Weights of a small mixture-of-experts language model, trained from scratch on English Wikipedia: 15 layers, 102M parameters.
Below are experts of layer 11 (counted from 0) of a mixture-of-experts language model. Rows are named router (the router's row for the expert), gate (a neuron's input weights, with its number), up (a neuron's input weights, with its number), down (a neuron's output weights, with its number) and show model dimensions 192-255. Each number is 500 + 50 x the weight over its row's rms, rounded and kept within 0 to 999. Numbers have three digits each.
After each expert's rows: "mostly gets" lists some tokens that are sent to it at least half of the time. This comes from a sample of Wikipedia text that the model never trained on.

# expert 18
router:515488536534599487548525488500431428504487595505552533436538516503535499448511471454498514516431534477523456522459445519463529427498528548438467526463494473501540417447602476406455436548476452
gate0:455426511517600413486427482429542483453493485497569523484475563430549463549547506541522483530611433480500471428558519476556540514527470431511509566573479469536421558540528452499490467559587455
up0:494397540501559483526384601602520488460449518487579529413479556400516461503423512539589523534512457422549476468531460433501561567565459542450507524562381503544389547500540448453523430563570474
down0:546492539512497600584555492541383476559609455553430476512412479557529489421484509409411540503536589510503476545535434531501495481352413499521486454394480523457585541392462565453525539482576469
gate1:485525581459542641464595494602444449493573505477411508568541393491523554491522433444444600492441465543460566508494518575469592399509554569604506520457567538464552402492559581565517510537541514
up1:552406492437510489441517447514377536472511509484446534620434511504520491548469502515443596495492492609504471469484558505549514475491555540584518475442523539489449480467514503502531570578533542
down1:543554513522458493486557463481463486478511551551426487465493465480525558467424550558500485513408518491523512515489456553533494544534616495466467451465532467403528533487584603463432468521531512
mostly gets: " million", "5", "6", "7", " billion", "4"

# expert 30
router:607439496460431530521499508566496434494416456491557553497504492470542418538559525448538579457501451520596437413571611600502464500429469520458463460464495477493535472560554573483432408583574468
gate0:539394525494502517544478422479456547498488507458444487528620585582474480553516535480514473513489532433535465493592468532548514500600383558448536535434574530439487478509513539521406500530381472
up0:468539480454494507517507481464488525465529427458432546557548522499504494566541523500531495454558379549570448482508462465530569537495359525444528486491434535471515556555428507496450441593485443
down0:551487598534484508536463430550532501451482522454465596478412473495529446559527546534546504477546443422552461427445494554539476517512531508532588504467522428572467471456493532546562453475571516
gate1:511419444497461446525466524467465481500554513517552524481478542526500565477553601501497515531450447465501518457439579543457478482590537433518474480549444496484460458496552577519491435595403475
up1:491477554531545511388606482468467523475517550516387497541487484452462426547418395552477510492537663477458483555570468457541503457518458519551483552524544547518491521425486415409546529470504598
down1:491541439481505497456456536503462538436554463481508492417504589466396465429517425593497570523598527528445495629517486516544487442515449543446499486491572602428530487565473462441497508503490512
mostly gets: "VN", " Royal", "ilus", " William", " Henry", " Charles"

# expert 22
router:552522431514479550455548495531447507512501432472476486471464403499508539452610485537434491422492436552375397438521539468567480619440473485549590501473419606464471567535521489488426493560553503
gate0:560384581559522384477476536523445426532517563526436514554510571542583617532544507521573447496482389571538518544549527557539493475468456543450478532477419548471475500587662586522455556515488493
up0:400562515481533644466571431490493568495488503483554533507531465536463504459453470421406523464461533507517490484482462470453539493569538497593480524509577433503549501437343428485577508400489533
down0:536640498458534525527496508515510483502452458505433453561567514467539549464467493484412524563451528446495598547561429500484555472557568541537465489556468490524533524475495519509447523548432499
gate1:453595569463535433477489562498512553534445509423529522464536506514549476512546492476503516482499428552429425484503517530449495497459552494499512491555386492485569574564592457434523483563514515
up1:556515479428582527462491448459509529484521545496414528356472477505520448470517575431495558527562489433502452539471451491420471535487484511538508428519467511532459462513462550512532547503537394
down1:548572497476442464547455539470571389437492550403538519503513457481454540488477327490546472542480518426500487484511465457378474531488539459499420512511511478490631499446492478461482556581505608
mostly gets: "ilus", " him", " government", " James", " father", " Charles"

# expert 4
router:493503396507477483437577496465573532505475511527471475479511517419499490387456474574536561459598442466407482527482489499489499545548611533534514469507445448508597531521475429458414521471474511
gate0:485471453445523557509480427452491548524517522447528566470483476468519482451485520577570492406475483503530506445444433466514560512526469487545453488536547470481497438611571565433525489499424596
up0:391607550497470472492551465507421411587465511504430488492541534473475429537486414490479507549489588569510468581589459509576541447578454485499532487483484535521569485471401472563600473458626563
down0:445557521471482596401577506522548565459529509420441423496486613519532539441532540523550430441502501521451493562488552509489547517485561447513441499440488488466558463569554534517470500496476436
gate1:535493461473542486528591507447511544535512458485486552467439548454449522510495493498515447438536546571487458545477502485489464486463591468527473562450518505471566449493445599530527513511531475
up1:465473474480517533533505518505480522444522426433510562460487523505503512460503538523469455455527517471466433585443509459424525498502524427453479520405476488476535514451421536403485481467543542
down1:464498488497474480505494468471514424610470409522551546482446508512579482463479496436640464455492505457577573532447527541531506504517540478505433529465486508472521468552549518503510525427489517
mostly gets: " music", " Film", " Award", " television", " head", " contract"

# expert 13
router:529503439520516493556519516446520505463517497508507409535526486451514415495471514522570623478572424460437469542516515531525456535572523520504561479524438410526562529594468450500471447480444427
gate0:601522497435399452562542538445475490502490523460457552496505442452439449496516477522509481452562497521493477544394507488498589538520620494436542566538594466438523523497508450497429487531488485
up0:454571521420504482577478514473460549440630489392501473479469488547507585427510510495438499476475492455510540513506570478527473445562472445406517479448500456589507548552643460547563536554450462
down0:453520537490504492568491423475509545448451474550435451489483491481461505479587378541534572567500446482514469516433561426558587544506482446518543496525483529491498569528421481467538619610444525
gate1:501494468455435465530508454581430516514457469565448488485642474510447529517472559515564490463522409508497463496474509527443603532465598415491447473528416484445501424544503499490482531513510433
up1:492512499492498613489439412531409483447479490542467549442548628512442486467482504556573545515562480463568435529504462490460545498556592453521514494502468449430468438482483458512446439537495560
down1:468612523445500572514543492495482618623519459557420491549476468477435496530504506568477463478533484518542492494455412463435573453480368498460502541547586422426577473457509577436466508538533526
mostly gets: " Award", " director", " Film", " mathematician", " Regulations", " Music"

# expert 37
router:476521507471597462423470548407548521526537570427573447445479470457437449544416539464552535574411558430547536438497487504516537472582541533392432541565537471448513498502457500458516406483434469
gate0:492527396552549519522495490501532490519600536526520456515517555514524469519437564576462482597535488499456457464468536517582487536528487446476421565499465453368445456560615517543532493608498442
up0:561527463504561515434498472516560440507575482425468488508463515437479457538460512541479446526581482443489613477478546460518474540540467452438445565410523439419427481534648565476588513608543539
down0:461510469378523481508520600523434557505471488442435524471420426432498385529545468559528435527530537523520445494488470502527471538625548515555447449438499531429512524469526508476547489426480528
gate1:543475479505623504461516490472455502488494554553496549507464561530535391528548460503498620486547420532450514466590443537592537534521473496469489496535486534374400494526453620510535501510509427
up1:422474446487435610495485482555524489479455499578507414445479459456528564458427614459413365400379527463493515541511539536517460487521526498580477583436567488553475509522573458481523482494537623
down1:509489526481502465427505538518556468573536547443499481503479521557504584512558547580616501506488509560485489482530495519558563549536549343447461474446526418501557515599427484618493461474380511
mostly gets: " became", " is", "See", " was", " been", " were"

# expert 3
router:515489546485572538404555551521571488517445481460542398438500530527460501476440488412451473489512510451447533498631517505426545409495514572572488567467486486489513559483439478452586529530427499
gate0:491516535471531539471557541495500526497444422528486454494459568535450505528491505517594617540453513559481500433493559567575476469453480463572500473553556488331511466484480492430546519501514482
up0:501451398521517494483447469511478403455539621493505581521480480478586496523487486506472426560481507430473449515411450434440504528540461518436487461439510599541389499473520424521495451604481480
down0:454577521413519520493528431499573565538494412497475502499425479468482536460460433545565497488550486490488547483534481486485546568613542442573501460564573532528522509511503523456500523479496501
gate1:540586590395468591450465451493510604491465502513553518538455515427457470493447526464411501496619460469514465445502504528449511506429559482534488520513468450519483539574514520477490462493470502
up1:580577539481572581416501508517431543454500446484435359549508531484426510596481482492403461452596457538597485488565512555360449485449544462531475450489520486476437616525474502433475457551483505
down1:414469576466584444535534547526563490522489512480450456560435491429484483468466494475534518430483401556547507500514432536615479443543550554456465458510588520539482460548501542477539437553454540
mostly gets: ".\"", "\".", ").", ");", " Regulations", ".)"

# expert 52
router:531460518465523433466468579376545496515485446474497482490572481457542528459498368484561482465556460489488423433470428383483456517492467564496540536442496575465526547476531548479543508481574514
gate0:427468422448513493478461496473481492514592563534518390538485507513481421553496460432495489374459597476541474519523500422432454489446523463519550490562533513369463535578494521476489515484529507
up0:527400470492533534471473426455524498469527455585554534435538464523503542492493517554524487439542533478504376504514438475454503412355397454577485458584460507399526581480565520553492419488535497
down0:417472475503531467537529562480492504451468457426410457469510531489506524471500530503508487535471491552505502530481562488512496466532462546567528523507511416529474460507477471426465466610533470
gate1:534442365454530448519486495432448506492489475461406448540481554536433538500549402447518582507619503559577519578482472539529367459450496586536462537609506450547445569469535454493523569511497562
up1:556518465549402573542475517451447555488504453508422555425577394507440436551487409502503546471449526436499541449511584565493573501446520401458437426472433519468574423589490454506434476444452480
down1:499576538379434502442557489549555562601469425507517469470412498371439522473552506503482420566551470599442474470456519526459396556502490515609565566480473504522539526485521545494562481520446505
mostly gets: " †", "SI", " tick", " Constable", " Yes", " Chevrolet"

# expert 34
router:551553582499527496416509568447540523455535491444528485476470476516492536561538532491432498522478432599485584392537440488523533503533480564542549500520526551453490475475511477517536526503456417
gate0:397497482520428514494567441539498538391486563538530457460565509497547472495400522529458522493463492468585469457443459589549512488461593528483501469497427419471491520502492450491423507516470494
up0:538496469518507504547544473437552475428555387598614445576502441545475490473553546538474570416454459596553466439561484536509410434455463517417564468429454507495552571523441480431512560444414504
down0:430488434526483447488525509446473530520460531468550518497434490453527400420412481457600542539475498424500467525519470499454482511601421565591446482455472411531445439500586605484480502494543494
gate1:429594519530475548411501544453483448541472592530502439443629549587568529581532548574440525564493451491482552465510539526524568560457451465532602524474479550460536466499556403439533513540472496
up1:546497441486500457486491462510439479463475441516544537500449465508525508443468495458582572489453558446473544517536502509469438516500598573521418469483469454493506513543473607552493511519486528
down1:532555412516495506508438531520395516457426476538480484494419552536482500513511520466557488492520514562542546540627510513532479535472457459573511513559588504569472589485545465432550522519457481
mostly gets: " been", " are", " were", " often", " be", " could"

# expert 12
router:392508414522527448518529441410570541504589511447406564448489516478420469567417484547531504500503429506539513557414535464598544471536519563531491600414447630466424563543527551538548536411476536
gate0:446546596425427461519582537446557569450581477420512542560486463502373466586461463577507527526418488450563566503483618451551519443556485529437443487467498508509411479556526616616510423418512517
up0:517407498390532469595531429507539448522478415528465528522465543454480519560580513445481591530553472491544377471471539616532456498503658495493523492530491511501573540518487504517446512565625514
down0:507499539583525584478424478559440559530431564565508521489376506433527523490472485539454405519478531519481535518458405507513521505555491511522472525508523470476555574501479539487467402414483375
gate1:563446567561442519460523544433440447541440464506410376551498482492522488448552548570538581600539565522434560472497477529400488454476509459497429596467454457461541413530423573431470423528475545
up1:498610474426441445513486501523505494467520544495601572440547518498477528482478390485473513438467501467522513529514609517494495589440499483473501524519543580434550526503515459578529528538458472
down1:493546454461483533544570474481566555479593487540566424563494539621620544553477541653589496483469472488330543493543619488512527512489489563490529513515521446397457482476499518521487490543515406
mostly gets: " during", " at", " in", " after", " on", " from"

# expert 15
router:450554588509533410499463474499523523437568435498489528537473497531443456521477478517446408628482473412534492531423478416587561420506613458422410523457480450486545436585419472587540451530460521
gate0:536448522500509490567400538575528478546523461527538418421496554481421443534474495581467403489456444396521506518471562439469445541607553534472443551512419537549403448494465390533656573510461458
up0:579467511509511479541456494533572538584506512494528440526450449401427434423465478521415428425467501431522518514348492405560482541552532526467425563471418447579378541543459469481608539503417479
down0:500501527490461516460487513490397462519403468496489514446626577495524567529577487515480519437536551421457535537476372503396512477579463541503457532522453493514493468444410520518465502546452570
gate1:552480474429639512541544481529487470415481597445481508521497445577513525519517535532369498542527537478494491509526478533472487453556540543528486529502494504476488432473554456494495551531495462
up1:550456531489501525560488476479441466478507458507495528537478476474490476516495400505477534601417423585463477516439446502513504537476558442528465420552403426598510484603488587469480514485507430
down1:519500579586524519617484481555505442512494446545518507536436434589492371458480422559549484582512482486430508509493463548533529420489586533479469402429532458542449383570482462524514561497547479
mostly gets: " Racing", " Motorsports", "In", "OK", "On", "|---|---|---|"

# expert 27
router:539482521567601527541467486460407470518405510502473502476582514576547499485483549514484548484517549373542496508494456539453495474489574507428486379531521455530479474462559400415469485475545556
gate0:523451516398532528463499539469440550540486443494463455427521457482454555522457493494471518503523503458459476470479478492433510539545520536496516455531517531399503407498556532475490475479443450
up0:493553518614518416504543469503561442454491586546485542618473544498439553423530523550439548471480480631527559495539502474576405501521534474557500596481452499526527525575408437545487402540637524
down0:484537550456450685546568587520466476441504566408442500538485471456445543497502402532478523534500459486415532467583430504524542502504651498450482537575473494467473523624504534495475491490556510
gate1:473464528494441514439519583546532522534482494514589487506475560527396465525420536481474522573551439386564441488423498509458517528513530528503562526467471473409523527449477574439466504487379506
up1:538361485481455461545538500445445484535491488551525504529464571470540431553559547483509548428527568504527473393530530464428433519475488452510531503510524467629514612478512544495517426545441545
down1:513492455558493527520501496432431579408544639550436556502535548416497441417500536476546473495475441431571482476424441629609532424484326421557552518595553476490486508463512576502481483480522474
mostly gets: "″", " km", " million", "7", " mm", "6"

# expert 1
router:511468487531499521405566560524467476388590513378485501561502496603550498561462518483502458495521429409440552571390439492438562485532529508574473533482517434485567528597462435406545575640474524
gate0:516522521601478457452467541474463522539477605592618506584453530591490490651515530544496497499339534553395547443497457490511513441502494555513397392524481517403509473494499591552553409535440474
up0:515447504541466521450533505555582465538521487485576469572423586579466463554472418536570522488507551592540605549480540493485464565490535592472540469545496462508437592432520570523559557529547509
down0:569468543484525583587461473437617533498534524475463512451517478529472538456497461388554497511557497537440453410440538521566481415417433506513479576585439432511554508518582533514542494489459519
gate1:472465530560462495474480440563440520473513587507401449471467467538439556562541499619529465454543508588443461484447549510525449427438464393498543495551499559600488474571570428507462382555565425
up1:593555527459464642415481438470511531465440506588472458438528536441408392403404554490510450444494561492468431380486489556513554515557484622478572480505471466543491459521487465484500490505455559
down1:462504522514548530481488478374566583450519511465596572553529541522430583358464451480478509566529469483571557477452531597514511507495479543558487522433490363487544595536560399489453477524485486
mostly gets: ".\"", "\".", " mathematician", " said", " GBR", " married"

# expert 62
router:416463517445488453480551475417527496478512462532486421480515544489531555437485408498521441515528443439463406527474493507426430530531415541495502536521532563476507469456461528433492476462516542
gate0:546525470451485512521520551422569592467545509459484486506617570468552405500501395494491392535525517511486430465493501448518492434526593467429506461434519466522536484512539566488555445415555586
up0:506477507444464471557422430444497477531494437541491524559421468505553574541426547419505493451500567519473449409585469506501492487450538496541527504509439591510481529461441489564606473529568473
down0:490535462599473467545470496552489432612458379428493614471501445468497472467568466493516489559552466446518579576498457409539581577511573524466430518479518489585450484477513494551476466555559571
gate1:461494487449458462486531421513459429412518543617529598425556536459455489549541437463453505585543525492530560436586458573467457604490465547479493587505533496456513475436545409579417560495480410
up1:508596493602555497524479582453507613513540538444503433580518439567539565524526601601490463447496487466450492463461544500546506459526510491483560383499461539539460522544458612488529494558496517
down1:465502478589454527465544497569500429489495487526438546478517527475472472540541552545466573528506472520482607422454559482513436436405509448483540477548449453495501492534584432470583552546536518
mostly gets: "SI", " tick", " Constable", "shin", " Sheriff", " Chevrolet"

# expert 46
router:470525518439538501440506511445572557484503421552513482509495464536414519538515511473453418477457450582537505424473426507559530541560461533490510476491450541451534565449600504523497471558427421
gate0:527548474468548475477519425529519487588478397515551489447475419505477488486430532518451455486457515477510415672477412599596535507538570544613465476597510383507503530468590515532459526435443477
up0:495538465404528471409472506507491570508498467505496381452469466473456478483435573466480429515533457428473520589494420551545503527542588560530389517526461392569549489383576545560526544477574522
down0:550402504501470470562552461488558453411494493554416577528520533507487549507570433497562547494459460554442549416395530509480561490489483408453571519459544460450465516577462527497447554508427505
gate1:465452595502514600489532520459543559417549576542482524500402470483434533505545449475440501468440473521530453414526445549437458458464508537608520432459444576553485508538517628391433486469436393
up1:468546501530606563489514406401551496544566489503504560421518545447454560539472454504448509541515557455550492498515483399486575555519543530473481477469464460564465489455564568514522551468486493
down1:488473496451511471480531406471575525383507573460572549497450530492509593558526651524415607436481409534468531494447462513558517464520602509460558497487474475504461492475531539415495591526488468
mostly gets: " have", " would", " are", " had", " been", " could"

# expert 20
router:434523530421404598544522500545527595544484528493509575458518441424563464499544554584529512438535483492445526524453448423428566474605522463509495511534538517525527375537612539473513472493506425
gate0:560430446428499541577444520546492477565428548558540519504471513465488402432487570541506519536453466588462465543516524428514451580550493472435469469524457516489497462461505481449521550521542419
up0:492496530409496501434530465482626482477446511467496556505479558453475507539504528442477475558431461479578571519462512534585467433450467452514504502396474399529479463448541476517406430505383490
down0:466513517646529497517433524422580477487509488489549506513480541431442424475498372416549616543424526510516416542418503555460527510430509467553472452417559499518503507461517462504496531422442571
gate1:490391513532648497496515538513534503465488506535454480430489402496479448498475452441529497480493531563477399515561446421391458425632593554460456407368480456532407490460559525562564556503489449
up1:452516579516559557523494492488554542481588572465477546363544507525535540525449578415502530493464490507492609581524451454467487511498556539487542557432539497445596547406494490511537590444492459
down1:604343493434531517495535465515503475395496467566510472534614441460440427443601478528567469494484502524418511547495484480514415473488432361434534459526600568463507490499433526545488498474489395
mostly gets: " J", " K", " Al", " Z", " U", " N"

# expert 53
router:514549463472398557531487580512494624576493525474487543586500480475498546454561524528480458386522509493451557536515604475568495568517484435527535543504516571479449450580491569403484441511523504
gate0:549562479504538551487501495547522461554562541539552449617521422430474478473497463504480453486524514585445421499516466525388445481505476456512476504451550444524528448441481486457461553524492517
up0:549527383505537480570474418469443418567533443522451461590508457412514436516512428540532520486550544560509459409508436547523360495525418502499558459490544440546513563455467557435541455496537584
down0:503421428497544498521563456529452527621550532461422527464427484503546546486524503517530508446534433569556453488466526561621507474554458568514574488479462562586482528448456482502538490567459536
gate1:470573492426447520485670490492534554514464458461538507515554573491532517456512399519513445476536447488418461373551510589401489472475394473573492487505523509445481457471549525389516453515465451
up1:516488525531541527517524418572481496353532535540455500524498497517512555516467547452479464507508481483552478534491534423480498398443532536482492563463421531479488596596628508429492536383483480
down1:510444523544503575480538550503523634466492489540554512498444442441416568576509573522454527435542497581478518573588577448582558511444529528463532500504448479455516459467442441485489574554526441
mostly gets: " Sh", " Le", " El", " San", " Br", " J"

# expert 25
router:530492502488456518493497446551515456567450398499558502410529441469503593543452568528463494520542426540599499472486522503489527520480601519471593467462457443484493586486522524510497584496562451
gate0:509439548480539497404577457535484564472604500512448499446507455474525506582447569445527629568539542558500478476482518588515594463476488458572576469588562560502454525409546557545565527608472498
up0:471537527562482530582443629460554518527529643475494510539560472501463408398565438577478390473510544519398514503509465401522512564624503580456529497504561468606520418561477471477517491394459479
down0:460426449556478434500469496486406487395577497527478457550663468544374458471595484509546557518465544494481502574496494494490511513540580536514543557503500498409521426535484546528516504530507489
gate1:522500478563371518573450538535463436560488519460475509463521490470425541569496511514408450524432513350473488489485524452468539457472521430528448490527541573458427480534414435625568512488532473
up1:530573474546416559530458528548483417496524483417532478510498505501485542458448530539457506495436380450518457570560482533582486577488468505450459489468594581417505485464481549591496473464529449
down1:465534392542567510424565506552485425444443474507506383538464539489532423448527518529509539415484475498477542563451533542515495583555542450445358483507598432412505506445559541546520459528523453
mostly gets: "shin", " Fort", "า", "ร", "ρ", " Tha"

# expert 40
router:533526537456434499496529571421589529534487464534434496486503470454536562529594421548494489524449456593505539384489515502453517529409535562499542544489515549508548526529480499555567605454503471
gate0:492449482600488476469449511490500564462583457555515462443448446458501528490555577444422486549467524476471529359470565485534572489502545519568542523499496576505542426463539499613492494452492561
up0:446459502499455627481449458461533540493350455592514456452527481503432501511573485513549535502484546578556531452475418485521492424496455458487477482517606526574513489508459515537492474551428542
down0:527551486479465554488480467470509633408532600467520498526592585499473475535478477410446511540514453560452480507501645438524544484484471507492522572565431527536571516536444427576546455448477438
gate1:554527454459584445495499459444534492465522490516518466483465475532587453566503463552518523499526470582462456464561468602495510562412486560488433477488339592565499567543542557530486499407482500
up1:536523484476485433446557472498487451517559512447533446595600547441561508560472544503508528524543465497407548533444475472453434467471482502545446511597541582486526534500519503510473525442511501
down1:475566509554442517534504529547530567511518510547548559436500462536437510412380440552483545496534510524466454529516491470493592549550527454457618468460505470553442380545514503560504500476514472
mostly gets: " different", " various", " largest", " large", " some", " each"

# expert 54
router:526539504455412516552520517535463546451511474528529568525532491486441562514563480536553478450542528582490589592506591483478535524540498465545438499538497499470572471572527489515482459469541512
gate0:385547528445493408547550503527575423529472542522502606495513510457532484466509461528445509468458551646523506446535526493498513556479550478453494476407519484520498524424438509508517430461588482
up0:604483470410506527508445545456539492488531526553473558420494495551511517491396469512404375519458459478404523509410470460489493455510461431496509510423453454520463566619584531493571509430534378
down0:493378439493600527608520521526467538527521557486465483492465542507440459528505518438526545516456523599488477570474475516514449505516461491460515494434544515499468529451453466439431450566507519
gate1:414570529529511433457520532491453468526537568478439511455494507467444488439564432488474557473549507524447504526442486448451486509472615502500449591552454501561517504411545511428510587491521472
up1:503508550487513437554522571492537585523495441464467429466488551537540442475462437415516480473478481386518474548481409574482545426638470463490598411458567572434469467503465456519497538481457546
down1:512559440552498503549512571538469492436515408441505488479483454434464474487505478526451518541500537536556457478497461447478505460435440473485626418494491472448530485591440514444477478553512508
mostly gets: " Los", " San", " New", " ro", " Santa", " Super"

# expert 6
router:513500565498444542513450481504543564480607470593410519484565532536471479481443526560525488468480425458375493528493511479550586512552568543503537503440512534500423568518444484517553473411507503
gate0:448478515521528539405507531470511493520460522510586463479551611492494531445411524522537564553532408508456589456643486458387561498490501528416551474459386543533501495484554446476482465481475341
up0:510476540561460610468528559507547542536486568571588493530564429511526545435417450561569487497551554591428484498498491513504528439502556462495363494443400493467659505583544524542495471516509541
down0:530508500453493538523525451560549518476382485454591450462510568507540423432449607531482465448549452496446587446560493501531484547521461497435549592460515489575523522454472433630555512494581451
gate1:603548421478512460557541491415463535521522537631490468604511502493518557626487547468503545470414469485525408490587506584490507500522402585528417572416419550512485564486550533513431449513393423
up1:657592463396518512510520463477499515492532512471425526451508476566437434555502500512478495559414542587541497561427532474516541550572540500482547499406501508490588493589445482541420494548526525
down1:489517460463503535455512561417486460482593470471509488453602446468556541562588538494555505505485560489502501560452541441382526426512496527496477473407502522552559387515425567478411488578452511
mostly gets: " Clade", " across", "In", " within", " near", " in"

# expert 17
router:543415499582476545557443478576499489438495606517494447446557579494535470467517511449519541431473564453474430468477457568449438465509498516481460484490481474525597433403577520386459472477488559
gate0:427472543559591469537529526514518490420453533497411572488470567540403478459539564424443462474493487603456467496544551480510569539562468495603592616593559501537505490513499501502536494460508521
up0:412487441533590462483558475481493541453549536506480564492505514496421503455468563452432396507517451567466482552540539461525523541519473451605519616590510455478518529472482559532476443488391483
down0:531495505626469536507448531558421400480523462562431536446539521557550386587521478401436512550480531473511356471474478574501546501516400537525485476511465555505448520414496469454497514518531574
gate1:522542565504610475514448503469473596462464421528398499477456578505439545506590455485413515527480431467506437416443483461507502502538515449524475595566527509383524532512485452388542430474504541
up1:516513560499484498510487533474441603458410400431533574523540535577516571463555568498499491465554599460523520541463510515512527448450514434513504397413543455573506530438499515501482463395548582
down1:441491496498447459481538478503501531492502510515472505473512575582458608504442472455496476567516405406549533469484496529507519535521441449534499440525523488411458473542513474461572496496439499
mostly gets: "″", " km", " century", " mm", " cm", "°"

# expert 35
router:569487542518493489419492456506570611460538488514414480547532527476465580511512433513428444565457487530531491392485548422490598557532473492483551508493544572451420504460500501440512578428343488
gate0:602522537462544562455515389509423496557473564516447500411445537554488528569490397493525443489509499492572479420452581450504458539582545478583479441586555575554530522495551419444493523434461542
up0:494511548431497516455484494518469519508515515459562494487466491428477517518538445409505505549580561471487495514434547518527479632607548454467516412547533534639522552384611464540423542518427487
down0:474584452550408484477498567542569496512498491517499544488578517551526533497502528536522534519497414451426496564519448512466496487398548479507434542417453377455535465431429493568482522496469475
gate1:526529505574541480458507466489433458545549557530384437487453619523490595436466497575529595440484550496421496478518518505458539542488504504403543458413434558475483518464597522507502619488432496
up1:578482504517544511538503484541495404452526471590622533450546460512490466605456585392561493530442497556537528579618487517564462514535496470537446508592491419489579425507413464499507434496562533
down1:381471459546490538470498521590490467515543461491419485499483476541491532390541536593456450495504513529502549368388501590518492539546447473392511528425499522475585547428577427588554515507475487
mostly gets: " which", " but", " have", " what", " can", " However"

# expert 31
router:560511415526526504466508430545452469522494384470491377527530461505483501482596484505501456454430443556506428432569584561537473586431435518516551488476462515428473529561509536467448399609534515
gate0:535569506434480439502455507432524522479509504581514477523447385492520498461574531468459515551500484539444447463460589519529564467490534498441574468546502529473536527465422568527432402505479498
up0:493463513514468524547532472479537406457474558416527526409530457513536481494516466581583468507668502445447453484508502488467582553467528502468494531571478482542500547507547517449518600506518472
down0:484497481570569545500490514584515623470484569552499578544367545503510454456508435492467472526529420568494527510497498538523458482489539465552523474514602548520442488511536401498530515408521418
gate1:476469476504523482528517495491597488484548587447560564529468549543550543514478524521474445460502507466483490565479495530519479488513549530459553515441563507474547553544573465502552524476517518
up1:468494558445497582444457558509365518531505511471552591400553490507421410506460507491584575541504508520463537539482473492503618548520493547515393541476472458535489467469427607487478516538454504
down1:546457503527535440542552483568431477442491462438475462484530492576478509518404549526480530469469475514487512488528567479547490544550484576494471539506366395477455463612501513558532462453531470
mostly gets: " Jones", " Wilson", " Johnson", " him", " Miller", "ley"

# expert 14
router:497467396447489460475579461519542444478509451493438399487574493439519462515532526471580551528539396471486412571467469503424491514444476465547486464477446462485587530548446509437445425589518546
gate0:533525529385473535430493526505436536504495467496483464480536418526510504578445517446512480453437553525465518463590469573456556444485370587454496505453544402505436533526552535549529508528449552
up0:582549450409436524494425508432462506554480491454510399383491521558544430419465516453456584495511522410407518513485456626502545590476474563544470483541492426553607527520526448416463501425522605
down0:569490436480519484578490512489510470440432539464542539485565501565521449558548574493497435499534525478474521448464550445570499431487528452535524491584459509503509439482450506530532564425501563
gate1:518457506493523520458485450526426391459568420427367502494612462505493524438508546539486483586523574441480475475487476540480484467378499463566563456459470396486570498470483511516477500560524562
up1:492567523536452492424549448518480512506566556398493442534511516475530518462418525548493516481512493474443496519441457531379550521580595474557470487462548492462615531558505504492560498460462489
down1:514401411394554505546493510456501499516439471511594465470497494544546553535520435474496544574503426492473524432528548550613524447420437543409481464586460475538628623458472480497421554465515568
mostly gets: " music", " Cup", " director", " guitar", " producer", " television"

# expert 44
router:470556485479483514559461575551511509462546429470409559450463419512547482519568530438496445527499411482377515476441535480543431506543535457531513501425476604439548495534483532572558576543538492
gate0:470475474519568478448449571431457488453496526531513511511544525493474489534520502535439510563497450467465473471530486518533490480626501485562523522535439468439457436515601507477531511500507426
up0:420487548442563523564585513536525523482500461488485628485434412492534441454537490444550404467535432475480513488463483514548401570544555537517535429437473500565482527464518607524524525460596591
down0:581473436565506440400417489494451505514405478560476457514563533422476586469542497525430514521493506432471446525499479536592473524527493493543602535627466558392455430539570478566474494474370515
gate1:507528454498636534511453601479444516536485570529548423450540494535567477510522478476534523457428577583542498541533534439538480477483452473511510456480535590525525489633554512425482501612529556
up1:554560517531510483521515601528545435613560418536485497529521515524599592500478519460419580455389542513578497530480469495495466421393562502538477468436494484427497554522528464452526540505569486
down1:469486584545478521555599462526485482522530484497621562540524527465580486414438475456479443549514447512539444447515384435434562580561502503528508460443473537498635457497508444515514492421516482
mostly gets: " many", " how", " various", " After", " some", " this"